python train.py --n_layer=9 --d_model=160 --n_experts=8 --experts_per_token=2 --d_expert=160 --d_shared_expert=128 --activation="squared_relu" --moe_layers=[1, 2, 3, 4, 5, 6, 7, 8] --router_score="softmax" --normalize_top_k=true --routed_scale=1.0 --balance_loss=0.00759 --balance_bias=false --router_z_loss=0.001 --shared_expert_gate=true --init_std_router=0.00711 --lr_router=0.000907 --vocab_size=7755 --norm="rmsnorm" --norm_eps=1e-06 --tie_embeddings="early" --optimizer="soap_variant" --lr=0.00455 --beta1=0.95 --beta2=0.99 --grad_clip=1.0 --batch_tokens=65536 --seq_len=512 --train_tokens=453600000 --steps=6922 --dataset="wikipedia_en"
Below are experts of layer 3 (counted from 0) of a mixture-of-experts language model. Rows are named router (the router's row for the expert), up (a neuron's input weights, with its number) and show model dimensions 0-159. Each number is 128 + 24 x the weight over its row's rms, rounded and kept within 0 to 255. Numbers have three digits each.
Before each expert's rows: "comes after" lists some tokens at least twice as common just before its tokens as in all text. This comes from a sample of Wikipedia text that the model never trained on. Tokens count by the router's weight.

# expert 1
comes after: "\n", ".", ")", "==", "ed", "s"
router:108162121121127059126105114112111110125173130143100111209121096135129147121104143140116125131140120122149176159101148067145105104098104136121160133088122113120110149145073151094126119106141097126140129139095149138129107121144075111120145140161165161161126168144104136110130139132115117113114102126107101058129101081138143153124128161168164138132102102145103116155118098119146126184141124121098120111132098119147154105091153132108137132152144121113145094125142092147103129159131126
up30:095180117141123112107125141146107134112128090126148118104153122155127127109136127126124155119104132113091127137107148161107162141205128093198126109117108141123095086121139094083110110108102138145132143139083122138139125145097133153111094141115172151116096110148095151149163108084112120117173166106157107093107150131088171089100174146154126095164114098093119129155135126093102135103165093099139138132116154154139110151112119149136135105121124115108126107095110084129131121125135143
up31:125134124138134105148134167150118145121063110128124100120080125129143156092080146123137131100154150121174133104101108108116145137114136117105127113067155135095096135118092140119111123112120157136095144099134093172148135105123132148124145068120130124178126102148077120155108105141143126116098163104126103129106138144116074136132124102137097138121097125127152113155107138075167116153140147126118187120097104114109151129072119162122095135144136157133146174129120156133151130115099074
up32:149177148121100133131073110176157108100141096162189059161138152119117122113105147145156137120149125114111138121112167119128157129156138124099132150129131114098127107113138103160112175124143161134138174103107133147107148135105132099121113164109139135113149138143155147142107144129143101133129132191148127088138159101117096154121161130116139107092118125136108078144125134155189134158119089131107131112163104120117135149130133160137178140158134145131076143107090181128125132152136138
up33:119149109110141106084097136097128134140144124135155150131154128107122124102169125150153130077170146160137138186100123094137151119099112144123153166160128146158105156141125062111113157176113122101168122111131127158121139122128129119104074109146192158109121152146136142115119164123138129158149116106120117100160143074140166135149108139107153125129161096116145109162107149137126156143152107114128111153118131113132106116104150117095075143143087146099178118149123105114111099130158084
up34:129138088131103039142114127143115125149155120102085148120079162119094134122127099141128147136132101139140183116145097134133114096108195128083159111096134121102084110125127143119118105129111120145117126104121113138152150126110138115133177151160148131122103124105140144090104147134119138159152116112140097143095099167134137168186141171155110105157122133157128143153092153111131116150134123105115151116147115140128113145151126164109077179126115138186113112140140157150118110167139137
up35:131149137126085126185119177167155140075130118133098106091098114104142102137132130151148096149135106116153142143113156127095128115124140142097122099113140128139109159129133141121106119110141146141128118135115158103123090144127145133163066109101132176144097138128125156163105154097094149148118125105090129108115120179100150137139147131152098119098129069145147092138099133108155108141136129106087140115087142126078205129150172171119152133099110157154151108122147103154134131133143151
up36:133128122139125122087122134158137131105112106128122146203110120137133113085081099126137160111117124107104119094117116119149129149144115146115122139124114147136164090103055136164113122169116092171111125164159114158071144111119136123131147111141125118123164130106131146116125147140057145101113145156148106129106077077097121142093124107190130161085142139094122078102146148105160093113093115098137161124160101116116113138091146133106128132131144146130115121122110130144108115136116154
up37:142139126101139119120135138139119144149118143129140111178173165140164158134058119162115133121115092121164135144157113133129095115100159121129084109153095115142149135069117132157137109125155112132147156121140123130132096144136115105099097173085126110138117107133115094182125162128155147126126097103127122108128126150140109133121122128155109083132116149163117140102070131120189122084128149104089148108120118150099158079147141079112139159128090123105173134126084108118144102171127130
up38:092140136104117097164107156142142126140103124144110157158134126125144152147159157137107076172137127176126131105106144112152123110144129108171125109124092163122106100124102110141099137110134100154127097161140117135094109177116147109137112104114128144106145110125166104155095099119140116108163171168148097077147152135158126157117131121102100083124119145084111160130116141139091086145130130115154133114150116089151152134112100127143120135130107127078201099136127092122126095133079173
up39:115090159142129143169120104110045140129123156100126136118136141101131130166121122123177091108113137149131103131152137124122156123112126144131159133121114115179146141107126121103119082165161108103144134115117107101087098114152119121134157095099173118102136125174114149159137138107125117129158097091098119119166114114104166165130119121075136157154094131138146151147112146154100119082146090136141125116146095132153138147157164105080156161159118112101095112100085117108097123140091131
up40:159157128135127120122105129133100141136098119140107134123108095115131177107081111129143175069142140135127137149158140137107115137169160135105112103152093119108119147123076137108129127110080084138154135150167081131109126100108181094146141113109120101115113144156136151163156161129117121111128158165120087161157153113104176170123111099140127122107135125116110123148124136064145140118115092061159172162123146144117117127121158127159116111098129110148120122136139143133169080135144123
up41:114098140122131148113096142136110119134141170084121164147116088106152093145188159151158132160160116140096124112119145166146066106135060100102131146143109161122130160145143123129120122136148122123157132151092171126132121135133118108155100119130123122171155115163108160165136142136127102109173149116133149142099141131112138126140141196116137131136157120112152070111153129133150092102124108140112088139122136071155114122093145140186142093130133121133125097123108121124150100125112175
up42:134080120147090118139175114137111148166133148091131134150161118152124066139150142148099113092115112101128137114128080126165133111144125122146098141148130165120132106139123130073164118103114129121147121163145058109114150136115149142152099125159177117134083147185121136141148090146086090157137138146098110112084133118129102155110139119148118139145104114120148160139142119079157148134130088142137173121088121095104102153131132159135121153116146100116145082154136133091157133135108132
up43:131130098084130164146172120143127140132119120106102134126108143062116119176144125131118129128116133158134090133117106096158115134139124067099125153142068161144139128149068136115146092184106110113094092165117097113099153112154111090139079120151112137114117136137145156172123124156129133127131104114140098070114111166124162171149101133126138151150122129128104112152120137116106159116117162132146139122115125182154143127100128132116177095122106102148166120136171100138124119158126130
up44:089175164132109122111111114110090181099084127109148147132115095146141114103106165100135184119153116101101094132127098126127155160100106099130091128134100130169143153124149158116146101094116112176105107140108112148134085109161133109140125156118156151105112138097099122164098151143175106083137115128126152096159117130114101134144110136156112114073143116132180155137106100093151122099140133154133108136160094138135096143113130119098122117109171128122115121152160147141110173096107129
up45:141118163128074137151131117176137074115118146116117151108114059139133163118067118146151169137109142149113146114150183123118130091125116150142120139115144107127162127133092158084115128112091145116085120126154154140111147127141176114083145170124104140132124138157150130165102141091118111159132093104106140075142119149108076155129133113135123194150145108156153139111150147107133105173134146155168098137101122149111124095126151170131144122122129130137138130147144115132109122130120091
up46:140103119125117092176128112147122107157096133188136181118138110130154085139149109134132156130144112103175120086145128136161052166100077150154101141127142141163129116135147135108139092155145127169112113138086127115109120142133112116124081088139155125102122115131120106132150153122132130190138126107133165115083144154119122174127123109110160107137124115131081123141137139169187090155106133116113152102108166152123144130088146121132137136123085125154107106125127143094098117126138139
up47:083135165133126118069119126133082086109140172123090117144114087181117103104162110117096135125119105088152133094104129106137147104104128100140129141153117119122146087149136129101111112163131121123136137142109140093127101169093117107148135147101146164143102119167138161094166102091110106129161106108130093103099131150131130129106114155163173108118130143149159116160113131147144104108142124109097128120147082082118170141137131121181161133107061148132140129147098132125128133128088109
up48:111148158121119097155127135103086127150107164140100109141133139139110145120109160139127135128141141108139111166103155080147090101137155115119081147099123116131150134111136111140132199123160129133148135125103107161118093085168113112123142101152105145143134172145121134113113120132101116128136131124054097140132094067143151147086145134137099151139128132133151121117127160089117142121139120132137159146097184119083118103167125146135142180106135130131114136100119073156137155128119203
up49:139107125143157131123143085082127124167161144161135119107146116096106164094168130127124139117148091108132172114139100120077149163072089177116132118108103111115141153093094125154145151151084123132095128090138122153151085147127112130123140126111118102137139141155108108121117120127131138078107114185109130118112191129122183175143115138119143152119157096129115098089078103119127125109174102147113153153097143148134100127127135113097116144142172132119131101120154143152136155119125144
up50:148124152100133125119162116156100138126093114151114110143137128151143192104128181116186141161095155179146131133126092097118104145137108097157149108125132101117136147101090097108098118084127117125115116117114160145103148114158117084137156149166156113101147147112124121092144141157110141118124122138130114116077168094130117106102132150121100103128127096116153142154114115115124102181132116106142165076084113145127110102147115120088114134130089161120096167124159096137080096140137114
up51:142136169085118112128128107111074145109126143151133137095144090117107150139109107129134116092111122123092113117122153112106140121155100128145117150145138105136165156119138140111134102138177098129153137112118128146161112149150090123106110115137124138090147146132118164121150156134130154118119126107122083116092133113093129131058125132165106075155090091131131130111111154106145074113131106140140066150153147082121141126077155130134180128112072124149165111116167133105095164112145169
up52:152134134160129135123088153127072145090166122134119156113118135165110123097131123120159154120146134089151140151135133125120110142125120145159184118110189148130110132126137128118087160190141143155102108095107115120160138135148089095117147149129133128112160173090147086106148180132119141145120150136138124129121158130153130111146120144171152123087096153183143127141113140139126124099140111163168107159119123136169120113129139150124112145150120105118103074107147208136149117173127110
up53:117115147158095139143089117104135079084136140134104129121078073167147114109140141165128136108122113113127081130093156103154099132116138178153155106114144139095145170168130131141141149096160165111162111088133119148159121133136178153138116113113118127121144176087114141142135139126122114123130098115136135108108142104122140097150129147136126122139075091089109122139139125167119141144141153130132120164121130094160127094123117165085135120128106076140126095118131093122171160099072165
up54:102157100110127129081136122151103091094094101133158123122146135074137146132103105162103142143158169116110097119155165128102096152123106079095100133154149101134151118099101067100132176086134168124130115162110128133120088137094134146137109145166145158141090127139105117136135117175109102116170067131109114133112115154109101126135126109111129154122141173120159099132136162102122124133136144164120119150108169092145119114125130147154178106084132129164146122151134120144143130139131161
up55:131125127115134150119149131136114140106149109138106193180076107131162093148118119162116142175157122117148109156111153161129114109137132104122134142113129107159105156129090161099103132132134101145078103127153153101128125151113106131147101090063158096120113153153168120179119161111145141110110093154106132108154108150123106140120134121132127143111133105137134099112127171142188105129109124135135138082078137157090144114111162164103085152092113120149117098129124098140154114150119160
up56:112163186122096047114131151130160139136163108089140117130149110110143120135133121145143127169160134147117096177119107100140132121141139108106147076123103108128107149116133153115107129104089137123103115108131137134060130132153146136126160095154134119129119150149125147130132149160089155165140102132119141145090167114152099181124157145119165114169136099175132126107114127145110106180141100113109125121152123134161114115111118107151086143111105138078125082152166112116151110100123149
up57:164125134146082088126104177130139066157130101134119125131121108120115173157114175144121135140105127117111166108139128118145094087143129142118108125122113165093139087162114138142118106161153125113126133161110102124143146160128085093156136183152179125153124113096173140060119114083108118086154139134114117141121101147127109136144098149145125121161102120150128119124130135107167121114210122132090162159119107147146134121151151120123125151158147135117126158147117108159128099137152145
up58:120123141085100133086143070145143152122144140132120123124127136128137134138171134110121152109112160166099157167126129096117101111089152134085111148137118130097128130107122113117146112136083153139142142123109162147111123145188137128168099113131103147148095079123118140121080143145112117113169160137132157127149137114134156121103128182154091118110133173131083111116110133090150139152109152100081141089099125136136153116120152164122118215135096161110153163132148119118102129144096115
up59:071089099110172099121171141136116067094088164131127166140097129112132104168093151159121126145111130139121121135136132126126161106136133147120135142134110132137133150121146109090120114158131127105147115127145149112113111114122129126169111154122091158193116116088135108180122110133107155098156110117101075110101142164106133161158158108138144153147163135129143157149144134160124188153123113101117115130154154149171118152139141105130160106131149129153058138183135125132143120127116119
up60:139147131154101097115118124156122167102141092123122108124126157128146120105115100151112113127130085125111122120122128140127125141125124123175099135137127117150125145109139163051133067122144103156175088138097140167103145135133108153157151145176126108057137079074114170111130090121108112095130131144125129134151157150098116089109139129109118101139104102121158154100133128098144150139096165128118101113105193127087130121134136129136134101120101132115185086103110118144150160118134120
up61:085108151131115072135140159164128089168106095143119139135164118131141150122138177123108137085143088131113125133103105104142113086099152079145143148138129134114115124140154133115134160119153120127162164146116124173106103074156130109128101124120101111103136150142102141096136125085116089104076112117091168091157126124103102120118089093143115145131122153126143122135093104118112140157149182133183166156157117124126176119080152120132137150123096129104138118113131153138136143147157165
up62:140151126087137131146083111186153128156161123126149125145140157115124124157168157102142077110157123156155162166133136130093123118123081107151138102137135099106203151121141120143094105137148124122110121127110130120128125151122104114166157180162133153131116103125146141186148126146111076126087153140144107150122120150138136153159109130114160179105121139138111131134162100122103109114121101138078135106114089129151090136120157153126107058145135119118152135123151126125107108146081126
up63:112111096116094139157176130076118126107131110120152111190154167079123125099151152121101109132139126130132111203148162119121118110139118115124161112144134132122137172144119077075094105129130117135150097124110113137124121109168126124097100137124120173160111131135160149136083116130138143145094119111118106094121164120119175129146158162097173118098161163112197146115089132130162144144117100117100149130101154129126131151117114131133156117157124161094125127124120121124091137144126091
up64:125105120090104163127151108062116130110116123155117145142133092156081157124113152105120143104113088105163118177142149153163101144116098129136134193118123140122137179109137122122118126095111135134146137107158126148170101131156125179136118094160103118115130130151080125137113147170115111133134118115115113149156131108138102165169158109103140127100129138113117097103083135105142158139130175152169136131129124108126113132111112141124163150138170126134172135169100133157117171136067159
up65:152062084116155113120129137150110120120164089103187134151147153093148131089131124131159151124149085137123143125167128134180116137109136173129121127121150121108170134126109144130139161086112132150118126081112149123184131131136104119131148142119140110135111176125153128106163097102063144101135123122118123124166098098130128154126126157129107099084118149108097122110084122144148143080126157177100144146170128136176139121106112120141146137176138116121107093154147147118110121152130101
up66:110141141100101114148113175155124095099152166116125121129113123101126146130105158129148149145132082177142109097096132116126126133092190144111146131087130123135128157142128122108099130144093073183074129113142140131118138110166136123096138136099113187149112145112131108161106095142126124128135097118147144074111132089116112158086163107157134145067158154146124099152119119163181131132138130147133142114105132109119159078124153121117137095129154109090122148118125125105129161129098161
up67:127133120108148162158166111115113120135167147148125132132108124138106141136119106119160125119104118140136106118123154110120105112156090130103091183090118098138117120149126136130129096137136102142141144135136148123072104115130157109168143105135113132117138138109105126172127079094134097137112156100148114156094124127202106157154132093121138160170127103116146150119125150125101108121138172131082098139127205064120070119128130125186140134161147121131146105146109080095137100139130127
up68:124160143100128138095097128162112117168113125154134108111152134143120107144129113149130111158154107090116130108112169170144139125147165139170135103161133142152084135077156120128131109099122145120170147177142137116164165135135106148093172159096168177134152136109122118156107125079126129117146108145169129152137123134133096145110116110167120149129131157122189126097177129141115111095087171121166131118176132082141138095107151142119136126134113102158122111100091126109137100108128164
up69:118124114128151117148118132136074122123113141137144105140179088091152141102129180130151157118124123123141117079127148106139153069157122162120120123097153115119118110124128139123113135137084127144099105070105153132174126094144099138111142205117117097156132166141107167106099126117107149140165117117101128140125100139129148160142134089140143108087126100140173113158144118133128127153110144097099150129135105130109161142119150124130077110111174130122132143115102090148133064113076128